config.toml
n_layer = 13
d_model = 256
experts_per_token = 2
router_score = "sigmoid"
lr_router = 0.00119
tie_embeddings = true
lr = 0.00188
batch_tokens = [131072, 262144]
Below are experts of layer 5 (counted from 0) of a mixture-of-experts language model. Rows are named router (the router's row for the expert), down (a neuron's output weights, with its number) and show model dimensions 0-63. Each number is 128 + 24 x the weight over its row's rms, rounded and kept within 0 to 255. Numbers have three digits each.
Before each expert's rows: "comes before" lists some tokens at least twice as common just after its tokens as in all text. This comes from a sample of Wikipedia text that the model never trained on. Tokens count by the router's weight.

# expert 15
comes before: "-", "|", "\n", "==", "The", "==="
router:127149127137109076127116112107136129069111118097102113094061130118153121144154134130157130104112146131172084159105085141145100112142153089109154106143135163140100131145142157123114121127136163
down0:109143132075160118160153140120146091132123116140133120172130175176138190106171143170152109125127154156098178145144108139118128111127140129142143137113120067155119108152152129132152094153117116
down1:135089110116140097101118129091139116124104128135116123135082142190136101110108110156128123109120132100043140124139125117126119100145046102115128107107148167143146148105160142140093108111154115
down2:138158110156113141176115108162107114151167148135147153097138092109137135131161132123140133105144099139129157124120166129133145126171085131145093156106122087077139083124128167134154122156159106
down3:108162139117146112094122154133155129104119108144127117144136143113145130122109126133100125134141093122143133133123131141102135119110167107121146122133149126141097132115124134138113114117087123
down4:145111123097112107093139147085154156114175108170125116135168147148155093117113140136135134098115138139106111187137112136091109150120129135145081128147129095139193110136102144121130126125101168
down5:110137136081079157129134124108137090173137117230174109112144123130134122152152160131133115191117131106126112108144091110163129113155110106167113143138139084130150129138137132110139119112148147
down6:143104134107123173144108120146097113147130119123185151124123082171102084097168169122174141106096120163133124122108138123136141116141184128164104102118107070092143134127115162166181116136159086
down7:130141166122075149156150129150165118125146124121142088146116097126142096111146098209142126152100123105121128159132132155108165113183104133126111148155131135134117100131121117131145127128133135
down8:136106119134154114108148106102093127131104111093128109093152182120131122147115096135145152125133147116177195136123142161123123125137123147103120127140105135152143149142071102118124139138104113
down9:115130135144102118106190121100123100135129104119156134122126095115122071122117134160127109120141116125150047166132131134122137160140146094121073135132076145150137151134111122149124107144136119
down10:096150098108106133117122111078135086134115174172119096121112114170121127148133132131134091121146132139143141124151176127136123139173134158161119132109110107145100133148092135141106086127135143
down11:144117162102118124171130101114112124153147120167137117090126160137149141126141154119174136128119135083103143123067142131131096119105128131163117144120108087110149120169084119079126137102130147
down12:151126141120125093128132173156113103099147095099130144126106174143160150111124158164150166126131126115138115129153136146148110123099152117137156118135106142152124080125149102151135133196204142
down13:144139122114130136127106088106091119156155130135112104124113169118155120045111129151149135135096127119135128155123160125125099142107121131116168131080116120145128160132121164140156096120149103
down14:129135102135132149121124139129133124126131111105169119093151132091125128110123128161146142138124142111132124104126117137119121116118104124112125114146106115097117078117137155153094111110145123
down15:132162114161147140090110151116098155140105148144086148140155159117136125146100138104146130120101126099132102042143113120147144087141091135160149117120117119111084157183173129136115095137085111
down16:085096100108145126120120149111128116142135128165112118146149146152155105101118158165128180132140105161142135148166128073153112191144115113122125101142153123128123092124169123126139100070127126
down17:100121107092126092094103141121156097109113111137079063143141146109097155100132137115114122160137126119126167140126101139143162123112142142134136146113155108117120121104143121145120129135113129
down18:135141139150142102105170105119116146137118162101098101119112150154150118139126142097136179149133122144093122169118094134120108111141138084116109112147122136152117155182134116152094081106120109
down19:139130119110105132124137163108105144160129132095114095134096132088163114085126107188130136108129132131115150165159132127141109137148110151111132095119070095153140138127144171128135086113132096
down20:146153156139137144120138118165137137152104157142142119137130116157139111145112128118139191108130127113116147117132101135091149133128132145133150131114108137100126131103099111124143103147097137
down21:106160149094166145112130140155122137135129133131119102108139136114164120093117130115126137128134119095163107113127133123111145137115143103159133115140161113150167124136114150150138104114114138
down22:133130110098147118122102147129109069111148127143126119132145141189093133133115098090157113148110125142080165155166132138123119104117183119136118102128127135096130140111122079158112152148155124
down23:132091111180119144165109138133105122136143123094120161100136118114156140145122129153129179164147139135115133092156062105137141160141136161156102155120166142122091118159134101098126123148139108
down24:132107126158139138150147124134125126135166131119116133108092141151147146142104130159134130143140134147138118142133115099153139163148137151130154107175091112139084135133182128124116097148095139
down25:093095138143105099114123139093122109106110129083101136115122140117124122133130136121153109136143119124141097127103130112142117145141085128117115168136153100148149108172126129116100123114141142
down26:104128123148056175168154179136119143113116137128162127107139150095099143087127165161138176110103134119123142131132099146106111140149139129135144128094158168108154115116180131131138105160124111
down27:122108157130124112094138089128102129141111110097106186093136135132102125112140113133098105115100139093147124118110157099122145114136135141117098145115114164115121162127101131113138118126118160
down28:097074141089129142093120150184115131125116161188127134128144123127115136118144110149158130149110130138159181133097131139134114147127091134123125143149125109102155122177151165153121116163125099
down29:152173131121121126143129126146115136139090154157140127171137104169133108173106114112116162139129152134129151145137119146093121120102145122115136096120106171126120149101126130127142131125131121
down30:116135130121128141127151135103112079116164155149102148112114112162134124166136127116151097099115182131131115135146113118166162126120163088111151126100094129138087090104127166144139110157114158
down31:136081129103139122080137143120117169122115130092114115171109117106154125150126106158123083118108140144094103192134123170127101132116103132113101146154118156125134109129121118138130127090140127
down32:126142090104124103141092142126112152186107137157164130120073108154119142139139127151188110132058106120111108188149146150134149146113168150113196106178117089137136118133174144144087131112145095
down33:160138143101166099114159132123081140159121118151123137119143155115115143097138162101109123107138126114081128091105096092136160115068136143158151109127159094110053149123119116165144121066160109
down34:111108152155085115117139167122106121150122179150172144095106141122172159152149178121186141134109144132127091103152109111159142158177086108159098142104107141137147110170090137140127115128108183
down35:134170142139151094112127121121160130105103105096144144143158136133145068133117123142141146128145119134128121150167081126074103130128122154137146127103110152103139142126134137127115118144091122
down36:111145133136110150145136143096120144132129132118155145111139148104137151138130113101093093125141106157126120129132139130120113088152081121143145123115118110123140149113099145141162123130073121
down37:111124151111121153121158157145111089188107109148088146153136141121131128141091185080160151128122138136090104176129115126122134153113148099109105138169134101118129109177155128157158146204111099
down38:144147117199101132142116137142105142168151161128145109101108134129147125148099141163117095147122167101102149082130096144109110141150153105131120101145126172100113137128101111140111149130103115
down39:099074154139126107130178147117140137125127114132183093080171076147118142127126113115103159173159145142175172109108154115134157122138090104128108124120140143142160132153121128120166174137110116
down40:111159134088121104118144134166171102114148118178164126135153163130141136111118163113120137134131083127159156127125108175127132092085166121123148116126141136133120126137108145122135122135102108
down41:134130120142126133136110140096113130129130138132164144118143129133097109115129100160132107138094150144171126170093178116200131138110117127111157140108141105102144116165131080145104116158065100
down42:122092145141092125116099134135143127148094135132094106146133105103155120121129117133159146183159126121157134117099126137101126097102154114152168100096110159130113121131108152103152118128100168
down43:111104153135113101101131142173138131162078121108093134131143141118144144127147112088142122158106116104151135134150146097131134169129138127138175095126119151105104113159122127086140107101151128
down44:144120106140145139124140127135164148105136168129129158127090181111129154104103144123077117128122105119133092103117138164087146153159122110170156105062167172083079146086122087145118135172124119
down45:164130116121128124160138124102143157133135128151139140102115117129154125120102141159123198130108196108105124131060103087131128121132120135138089106164157114119112128106123152119099107122147097
down46:155122181116111094137045135129151101113103146140096113145152117122155142153110089109156138111085169119109131106127141113143148119081137113110097116137106074108092099115082078104124148086121136
down47:127109097074128135105107123114129167125115111109119133103140163129091153112113139112111144139127169091151115120110125101133123143119129121098126172136192138150132112160100136129109120151133128
down48:147128125074093148156099114119117091150192130174128144126111161125136157131182137096161081103167115132112116144147117099186147085131136116129119108179118113117114126144119133104100119113111091
down49:122102153080173134096099084101148109149088127140094159125164085108130101120118116167166155117140158161142144135142151161130113091120118132117112139137120122113145151084116150132136168114067134
down50:091163128141124173124138112138143104146129122149127131130102143132160116103144139116103125164193126157165113137118167134155163108140118128126122113120168147167131136134145140153127135105108108
down51:122115136161130103134127094150125161123098128122134136146150170161136134152115123116130112148127113125084170110120161109095098098158081108110131134170162113144129140127151103112143121118115162
down52:130126130126124117110139166100132147112132131162112127126103144141143164131101177144129107134166128091095146143124093136131105154139123122108126118132165147156119130153113101142087103115119149
down53:084123092069179123097104113106150146135170161160101141150108158163128105106126132089127074137124129148098145153115127150137109111126142073091108144132141099108152135097167150130154145136131096
down54:106152080107103182133096144119151130142143136112096095148105118124115139109140114162121125172143121137120144126139122108109117114139104139129144129120061146159164149132122119099107140075162136
down55:163152083116145143082161095172168122088114123143092169206097136095136122151120136118141153139106130150134153139126123136178121121139181130146161098144163130104102109108126122094125119159115144
down56:161121123144125144150117185142137117125098122127126141113122098172109104156158087115107141178156131172135116140154115132138161103119165130149117138138177138127124105157156123115142152125159089
down57:121088208140140125113091139109127154168146124091176109137143165134139159131180146166120092123120097111114112128160153143134131150150123108155119167106116175171165077132124168144116131116144134
down58:151133112128109137092134125085127123139145071116100137125084125135148075141119177144118134138117105123135083120109161143115131135087132138150153112138126119139061101128130127128113133097137134
down59:098134145106135152113126155122123133121089160108130125129110044122112104149103112125083127109131136135098134095167143120173119095180119122102117136113129157156159092089174125164161079110147130
down60:103150119095156100131117113106138090151126132118101169116151108128135142150133174093138108140167103116115140128116107146112156145145138116103144106153103094139182071100138133163171131128133120
down61:117109159127105090099126094138110144136106159138115097139184078163093119140113163130115159119136123154109124178141155134124130145114114129136128167111143115137165125141105122129127109122124106
down62:171130107128120142118146127129124097115143089123132113127153147140105146137104124154161122138138181094126139091108109120101129088140146136130140160084186121151178150147118197114129129161146142
down63:118144147147095158143185157138164152136133130124124134136155150137099106121154139172152107120154099148110115128151155121156107136153131126160111106120130125158127110099124132146096087108134094
down64:088082116093126121136128135092108146160169170128118105109122115170116124100120185192116105132120105115136101104159124133100138149152113141177106094100120173129108156079175166087132097110119123
down65:118142133144105164129140162154102132153117094114135122108145126163187171139157124135134142119081107121112129115147176145139099129126153087133133136191112170144138128183108070117129082147133112
down66:151161093082132163115150111112146102117152128155145124153088149131117112140133114094133118088103104135164154108151168134128099108078159135125121164128153124089117122124128147106110084120135112
down67:151169093126113137094130101148124118095115127107152165141148141161136169108110108087107112121129114132145094159096119116131184126122121118146144134175128139130105180126137160115139089088145130
down68:137115140159105102144114114130163164164160137120142100098078141153108105103144112117124086122126130133094143121124090123159148120162068130130122114115126148148117131112123160144112128143144064
down69:125123152155159131142118124114127146151124116160092153111150097119122128113113112153133116137142123131158136089110086103109149103143121137146185116119131111156119156111128154123121114162114120
down70:174082147134093106128145137132107150127110145108145133108114125092132166139121105152156136112080111086123101123141126097118122160129105112162159125126072158134113128150100129103135134138155161
down71:182122195182078121110107124177133122112092126130144146129151107110129114107157126107106128173118097115151137093134146150115115144104113133159132121146137135135167154137096131155171141091167114
down72:142120128128102160149134094067125125147095161136132102130093163171106126115082133137095108156117153144150123115130115141122040083160103111072092135133121146158116105136134121142102173129154124
down73:103124117115136154125159126089139122122121112128165143132105135159116126080135141093106127143162090130159072128117165090161124155107101158150137121135151099153168129169141146135138138106103142
down74:115117101118130152134151123104160143130106158086127159174145115138124095130130100118169137124070125130147129158126121137105147108135105112104113169095156135104137192128099143115134145147127116
down75:117096112150106094132114120119123116112075134090136132110143142121111140135146133075161164132105158122140154113118125099173118150092119113146052105087136119171175127140102102128127143133117128
down76:124105082107138148132116167162135122125127104107084168134110140087164081168128146131126124130132118115115109092172087126100099133102102136164073136112143172121128108148105113147112097118132128
down77:094124154092140169109096095154100102122127174128127147107137133081146191109162134126169116162094167109113121155149142167145163127103117138105112133132135111091118069109157150107120155121135128
down78:142127110143118155136152148081171129121157099135112160180099108158134131122167134166147125127141111152145122110177118112110118149146198117120127087127135144153109083124111120155164153129128104
down79:127148098066111127080083117141118103107148085140087154120127138120117117146125112151120160120122122102105082152117112116136135123116120133094158184062119102136179140166164155150107078158130122
down80:148107114152084149161169113118146121114123132130159131130100118153132166162134158103157170161166128135102113170134163151101138171090127114105123136117148090124141136149160149118122124111131186
down81:131114108101091154088121123119168140122112086126103079161114172135129136141141105072114113109128122112088109136158164120155139108098121131135091108145138110108135149116153133161112072149103152
down82:138134124138093117120109120152115110129109079116146117150176162116121153128149078113103136113130124091106158118141085141114146121103146124114157136128119121143117147118126148155122131119130120
down83:110112095065134147125114093092112102101149126126026154097144136160176113119168112108148162115104106162113082106088137109124146142136179146096113145147134133139155120101089092082139108102118104
down84:140115128113134116131148151126138153145153116121093111104059140110115092168171141126127116158085103122113159118125171125134155118120138130087147139175149090116106137160098118135136150120101155
down85:107099138129127099140116151092121109116105099097114125114124105103118125128166135160138108147154151118143104099098128113158114125139114123125114128141131104161132104144136125135130132110155142
down86:106146166116131134155123122120126094127122143141155110134140121159081108155150094074153134093105105099094137171125181139128113154121117130149118071138131131080112089116109134131099133134118152
down87:116115118110150128109107123102145103124107158121138135116117111149107047120101157120154091106109159125101154128132158100112135135137138085113110089095122150090145113101159125088098192120145166
down88:103158143080153172150157138136137105145121144095110148161119121132136107168112164136135084145143141159156128151135091100132123157122135117131127139135153153112069111147082152116117149146139132
down89:108116139117096130139128133142166139122132133124143143126119130123118147130086109116118121170114147115119171137131154150048164098127116145120129155124147131117136087129148147106167126103106147
down90:119173118184158118173122073136123135127077127135123127134155148115134117140123114126151109136117158135110163103123115139168148138113137144119133178149142189118154101120123139094125139165114131
down91:117121121164135109088119126145119125112169155128084100138136148128156114109133133129133146125116145118112085166143109165126100156098111135117099165148160171157153116124111130114124135161142114
down92:099110152114088127134084119178135149138109140109134125121176099115118126143104155136120132177179130134125134129128128161102126156139139120124099150122144055086175120126108114108106181138104075
down93:147146132170158129160141124159132109107136143111135094145130134131114154089128103105104112144146122068093146073131106121158140104153110127153153124132162117177151139117118136152087112102155107
down94:149137125135082126124154126130125162136126110205149112099137149114143159106096152127133126163143132093124108114112166157122097099117099135127151147134127128164105124137124141134160118100141165
down95:129097092147139141136085160135117123136139102045158096135172137100125134104163164141120143106146093109110125116102117111159112138144087136129120151114179118150167066113109119100159095161152151

# expert 10
comes before: "1", "2", "3", "4", "5", "6"
router:095130146177140095120118168115127136080143106090105101132108116121152118157129148143131134082129139148146110167141107108151136085152124098153138159155201106141134101113096113097095139118115136
down0:107077134095111113116144067160119141130078110150118159110120195160154127146160149109159112111097155126144133093130139149146144143118099133119112104119105140149136151160094128141131117134152152
down1:103114098155183183129093139130125137141089115120130153084111105123102103112144111177150163121178139173136132125100160166126140131100138113130134115151144100071059180153074118141098112092125158
down2:145173103116157115124148114104119146112135110117114121155096112119158100141130115117133092108093140133095142143118133170090089151154100142094107126102157141107122140108123085120121160110168161
down3:114105136135107131120112129143121110090082113149121102123112155147134153155118160153111117141127146159092148108123110078134115133140103128146116121086118100143141131138141135127141160105150168
down4:151141125134116157141121098131099133120102143151142121186156140123095106082129132109138137130099111110164110107113169111149130149155074123130124139104125085096110124180061124082140104125131135
down5:091117123125121116119106127127143142166102120138115120153095128123107092137137121122119123127089114136124121123127095098140103089101075115118146120124167138107091157152123152128152139103093107
down6:150154130112083109153124105159156141122136122142143137142150119122140183118110119133103132157114098131112142150127176171120166104115122097143101098157107128146161166142122122129113119183121140
down7:119129126112091164112122159148141111136121127127139145137096132122070135119102140115128138148067121141099106136140109131102106112148143128145153114152157114102127130131157097156116126186167096
down8:093098127140129125114074063123141118147115091166137106091131123095156101151115135159139136127138128174120137143139138129098136116119141113118071117135102117116099156119128110137163098082112129
down9:160151134145088118178128120111124146122133124180133157115112134140096150154130109102085112158121176139127165115180179107132142106159122137133152136115124132154147101110107144105132110135143146
down10:133136162100088114094104145108150127105136127122168134131147129108147171165137134110169158127143148103138176121145096118104132119091096102112148116153086106126144115139151165149133137160120149
down11:126134161134100121096131142147111108147113076122138124099146122144181111054142138148137123100095169139135136104157113130121119116133102137105147103082107139135164158121140093131114080132095130
down12:101140127105118111132145140127106074124107146111129149130134097107163123157132129138100142073102114147098114148120090125114124103122085099143167179145135097120166163100101121091108159128128119
down13:121138135148176134122136139148106144115122152103095124098134125109087132131148134130096173112158096100097095164121141156091152140111150076145127105140166154088116130146130149105135148110123100
down14:142125152135098110102134054116164118131165171086126105107153140162152137151131092129128127140138151061109136109142170165113108117147135126115146147100116126144163108099116136107098166153153144
down15:091112109148135123112127136193108148133126154142146114112149121102123129141138106106153126136122118125145110137147121159108148137123146107110136165097113169120121166083149138135129116131127124
down16:182178138109072114128101157120152142113145128140127129160095185118154120109120122107143166105107097114192110161151129142114114093114136153126157162132124104153064163129121117105161110092115122
down17:130130110144159118123134129165134152126113074117124135135160142110144167131078164121133166137141174108140149105078073157151107082106148112095144100150145130117145091111147107147130144112156135
down18:085112116129164114108131118125106117096161137118171126091180152089121170134153133105141110102122147107128125085104133133148152187127108142139104126104133151115124135090106147106159160139114110
down19:128131178131124178127107123137112117089146119127110131057146112167127098165101171152140179108158136118095108161114120131135147109099099145095117195162165151159139123085148127111144170168093139
down20:127093146129120152126130104125141109149122164152126107143121152141157163073129123161142119116120147106112156110168147151157151149115133139147069131095142122091112150174163155134110074139161123
down21:091143107110096131146117172125125150158125143126086122156115096139093097141138088098112128140089131121168164148159128145115109121155085120147170156110150109116142135125150088135091105181159108
down22:143140162155108102093112100159091086132123118151126139143127122106143129096167149129140160104123121128117157090102094129101130134142169104114116127112134119141122131132102106144132135143156147
down23:158103156160159126123148151115119133167133135149155109118113127096136147115132103171136117066130147121150127093166108139119131135138098162135172141139181087151102135122122088117140097091136140
down24:116101105115102101109141162117120193130099102096096152135165111152137077163118084112129126145110146132130117168127116117122107130095121165095133129127125106163122110132138173137157183101079132
down25:147105110141143126123111156106163056111124145115148136108125180114123143144169110128153144113178110148132136129121120107123122141135111159135119169072143145164167116115107090133141092137146192
down26:150113115102102125122130121167164123101131083125137112130162110152103124152102135112068120103105106109110123116141133108095080099114109139112184109151126092157126118117095128142087131133133130
down27:090075091144130132149116140163151102102083104101096133109148104165128107115052112109170136138141133130122162157107144159112145119095146118108097128129138143111122092136116124081172128123112165
down28:140108106137104129127070120118128098124137116132138090147140095139114127139083131136132108136107130115148131107133133141130106094171139077124123160093169132133088147163137128114085131126127130
down29:136120121165117160151087173178167116131170108095137107142079130160147114127135092164143150091113087129135122170139081183105127118098156125103147183112101106142125096156150116168113113135131134
down30:083144126127132141142165127076151101123082156118138139124130140113132134150132131122139100152156144125117121115144141131109154155182113124129110122120119131084143147156101170100123125124172158
down31:104107141171086127113123100157166127120111112108120120122135123151140120162134201119123155132155084138081145175120120133172118105107137144098092144123106129151110125135162127140128117157110136
down32:126090135129155073112113142131124132119146117121093110138124150108087112140117138109158135101151113157108140208149122130129148165104157136112122119107185165104106141158157134115131092128130092
down33:123139132101113086109120138112146147114092136160153152157145097092138130112115160128117163124105124117090111166143144155125154081090117155121111131069130093111124124122115194157147075138105139
down34:136140138126127117163133093151132161128140125150109154130074093147192150121165117123134130163079087090148092121115099159136140130118125120138137132126130134149170119143174123154107105152141127
down35:124094139104115114091146097072161115144150096156116098124118111158117151109142162110150138077111089154108122102204110152117116179148136164119101127132105132119137177097108092093091108127115117
down36:134134137115116129125095092153108067136144134156123121146095112147118093143136130158130098091161101142123143145165073090105136146101115141124143150100137110115097152110164129109120076116167152
down37:120142142141114138143090167124119175096123151129139106113134130099112092114140102106055198115172152115128156190123128128082132127157120107094125115124143154132158153088139117141126079114136134
down38:136150142154130101119134097146073093139153121143155125082104117110108144129113111127077159098100156147154164137139120133112137092144140075121110103132158176124086131113131109156112076174158123
down39:181144136074135111115149151103102149124110110157147088090126151118110079116113154116119107156086112143121093119131167150170125159108091140115140125145116111133172081125110115125177123102116150
down40:122122126135153149110129109105130144114150156156197128123164136101121128094172135139118155132134131114138124080076113135168153124122132120138058100130097083105151163154126116108105116084141144
down41:130153119114121089088119091137130144146148103130108115145116103111159107158137135154128136139139118134071105140146100151108142088078150120133142121165143104125122134111157147148102195180109130
down42:125130138122126124169132127118096153120125103174118168190171131123117134134116101123148117112111135150109129093139171193106106149117091163123142184081107125131141121170098191106164139154143122
down43:122159105135162150126140143150093166094158104134164115105154148149179125123118160070138149142137181126059117121133104145110111118099094133166092166102112140121158111103138138201153147124155104
down44:136112122128111129133174144108139104128091132103123123107129127083130156118090081148119148165118130107181093106145127144151101115111116100192153108103139140143128110122185086113115111145150113
down45:153097129130133188146146169126164120147136117143101133125111111194123093129134122099139111160165098157153095176137155149152105133103133115136113128124072089147114141069173114133187174110110131
down46:118105138100119169171101115094146128113123112144132104087114101147140195141143139101159125145079132092130142137114114174145145147104113161137162160158124142114177151091108126123144100124115123
down47:135099069145123144108117171110118109114130077135101153084122136094130114112166109158143137102173167151129124128077152115149114127105175138149115118135139103091127139138086077101142117113114109
down48:131131117146144093145154173131150078120096116144130178132158102145155153124113115129108136154122150146099097128126185131134153153127124160110097135123146106092161136137124141121127096190122119
down49:142186165123102138100114140128106121106100125169117105104112115114114139142099141123128115149126146151138116128108139060143137115124124134163115110162104085149123113130080199129188117140091136
down50:097128108118124146156098114119135150157117124138167131124134131099185106149104169116166092103131141126117128115135156100097142138141094160149117132170125145128122144133148125102135161119152180
down51:128125124137146121118123140101164138112159162124093128125126122138126150145109150104147131108112084103146137131183140119112132121158116133065145082121131101124099125158088125114122109145123156
down52:140178128110107128125093114128113132147118123112130093115143126088150130109117163106107129157123136130113071146097122106147105139137092119132110180146072151138151102120162143112096137117116132
down53:126130066130140136131121170117114138141096090123118127084097114123124122135144158189122127131134126179102126084084096142101154189145113125096162138095161075112123106140109122124094128120171110
down54:111108168104144105129080156136135150124127136102129120130126064157117119098127171144125138143153129114137123123143096083104121115091136141136108118127151172112136158113176101153139132135097147
down55:151145099080130126126089154152105126149142104159115134126152140159140103097107145118122180095113144120135143123133119122150162138125137144089128106183125071117113100119094151144184168071106096
down56:115142133117117112135168158149081120140141135117128167134131092115122109150095164160123147144203113119124137133119096114084107173160118131095141118141132148148139112127102120131126139169121104
down57:098148124126167087114190139140128098131109143126124159150132122148142191112152141148080147148110137125143098141135167134127116109151103130143147114114105141146144161139120157166118149129168154
down58:083081092150119094161125118118123162150126082098115122141163133111138090092133140134186126110166119127101102117099138137094098154109115126176122151127081127114168134114112124103133136136135126
down59:145126134133148125096124157121164137122117106123090113122122138102118129139133121143129165111161204160055144145114091143108122104113141108120107145133140128092131111127108099107108084086142110
down60:121135124136113147093122110117124084121137137134134157147135135122127113129158171118096116127130105119126149147122126123124154082142121113084135102150113146141131144172108097090118119159100123
down61:106138115138128099117130103159101111143101113118114093144100093179178167123112167123130076149158115121113114103127106126133149139174108109162120145091120168152122118111137106109094117118130135
down62:158114167132112131130112113132126185139132145116153137138148101146127137143131067108157126113110101089144108126180122140081185122129142142122133113143109148144157195080088138050135137091115105
down63:124163104099146149090157096136110103127137151171106149101121156105096151117114123094116127102142136147139162113155126111140150114142123099116106104117122177171071146135169114143128100162147136
down64:154126109111105127082134129113121137108174177132163131137148160102167137141125127096121171117153132145119126128144140145133150126073144123119115149116157143131121132112139122111178141123116095
down65:111144125124133100169125108114129120152157117147101117120133121163091138110197110162105092142124143143126126190147133142169100103117133130099127131128140122132177115133142122111107134159138091
down66:113111157125121125143132145176142110144110103151100133157147150136104127093138079110109111165140151121178116109176136071113112138138136126142137096147101140120118133132139200169108153098147164
down67:183166162119112103105134101118163107163137099133175114124101115112148194118159096125148113079126109104083115137147120135107142144138108158088141146164119143184092139137157150103111110137141118
down68:183151125121110186138137135085125095153136111145109102094129140128133085134146133129146118121136106123126111139149114116178157119125161119146113093121095097106159097144112178169131126128117106
down69:138140145118136148094121099103147147093105131141133124163114155091095176121111097145111058141095098113155138114131132141087108126107124118126113130090143094119154184183101082106083148112078147
down70:143147135102159116149134108123118129131146151124110157114109116147115171153106126115118136138134091083093183104151131140135106182173114139183142133116135123116138055116145101123137075143135098
down71:132079120074107116149086113134119124131126151114113082123149099111145099172114150147137104134167107114187155139138113147098164129149128137122101154148094119113134141132122120113077120103123145
down72:146116115126139155156129108124106127126130154145114114130119127101091151161123179122105155168130148150154110154167163132120138129122136095132110119132123144159084117136095127081140144104132113
down73:120158140137119142071148130168127135096099141126123145112113141176141133167130090111163105150126129114141141106086128144113183107103127107113147112103109166149135137130062157171149074117163136
down74:123154089137147126147113101114118122124146101131132130143172113145142132145145105132138125143169131122116114119160152145123119095146157155111108120163128161148121106101131146111099163122132121
down75:165120143115154112125132115168122127146108107079072154125092131210109116137096124122087100121150122150176109135153129103100118137118149133143175136139151149142086109122160129176107157140108154
down76:082151099129110091135154170113156110147121130157085117104163119124129128118107123120185152139090139150104142110149147142134097151132137115111101111166098124126063184106121117100152115133110127
down77:132132124149152131137153107116102133098138130133126088145141095103158127075104164164154173159124125088113075111102188173124125149092122110185138126180151107135144169167128118136125181104133114
down78:103130126144134147117152117142141141103094156158125136125112105149154146111121124136175103128119117140137132118136125129127118176115131121109150133129143130079159105128133142120149133098113144
down79:180169149099115107148117096117119122128097150164078132136140125130101063147125119135117104134098131122093132141147128129123129138108135159120132125128110122105097099115129116118139099126121110
down80:091140122145129104120084154151146133125097135099150133088102076139133173118137127142079123115129121147163152143103078126117130165091160124167135170119146166152144140122139122147127135171158104
down81:129125140137113119121131105115107119120107138097143119047146161118143121145115150109124168106149148122128129101145126129139093178120123116089102144133130111128128119079157143123124103128190127
down82:158106151082143131172107102112122098137124130172131117130091142146107113136141149149112161124119127155120127094156149131122177109129115121137121111150120171146131122142132151151127116141159133
down83:123119122128150143127113129136146169128117105140126152173129115099117135120078122133137152123146121130063182110098129145080137137096127147141155124144079119094137095134135134067132127095087122
down84:114116120174140149155135127112125132109104155135135125100118126162137156127135128134130137124119119118138131115124122123118158140144148125139160132100113147123157144097051118114082123100147109
down85:121112125155142114110141136179190132136142093132119162117146145137136130096139138123133134122135168137167136153114119143145121100147113147133130115145108142098125152104136125153168109108080175
down86:088156112119127106123113073097101144139123130120100111115099170123159121161142120096152133161128147120117094120130135135164101152176133124109117125096122093128111166144112174131111134108124109
down87:111152139129141121105119129095082103135141120138119107112135117147109099093120165140137105137093161126105086128110113146134093139135122139132106134056158146115156103089134131111128099104115105
down88:106153156143177139121184158119141103166131073150148133132150085132131104153167172133157162124145122150124104110142149127133183101167120121112145141139109110123139102075111137132155141093097143
down89:162094131115086124148117125135145134138113089168130135092098141158156140177133114065153145114144136124168134125129102140177124118086139134154090114141089075134144142126138127153139114184144125
down90:156172095120134150094137128115136101125111143140125138181151131127119102110142128135113147142081116129145140104158103114184169105123129135145107099122134094131076152149138140162143145112059155
down91:146131146138065142122138152121153159100169144106109133146111097176124157129143150120144102182075114146149097124109121133143110124132153151106099139123139103094126135105112114141161134087115144
down92:120123133114120142148113137112089161125152138136108194165141127162121109170119127162173103115130133119114144125116104144131149120134100142108089143142138156132080133143114134138179139077117110
down93:144139154144133169106096114101133107135117107136088146128121119111124094134132093120137101127159103111170139089136093111155165117096172132099105157121160152181089164134144130178136178097124148
down94:107169127145158129118144078168119116074159086139155143128162149123137111130173131152130143158144154165130106079110138144124104111095128126164091132098119157140125112156099167132092084096101147
down95:141122128147105113167128155124111117118137154078137097105088084166106133162162122129103114125160156128102130135096129148099090121126162120088107129092149154130108120139145157137112136107190097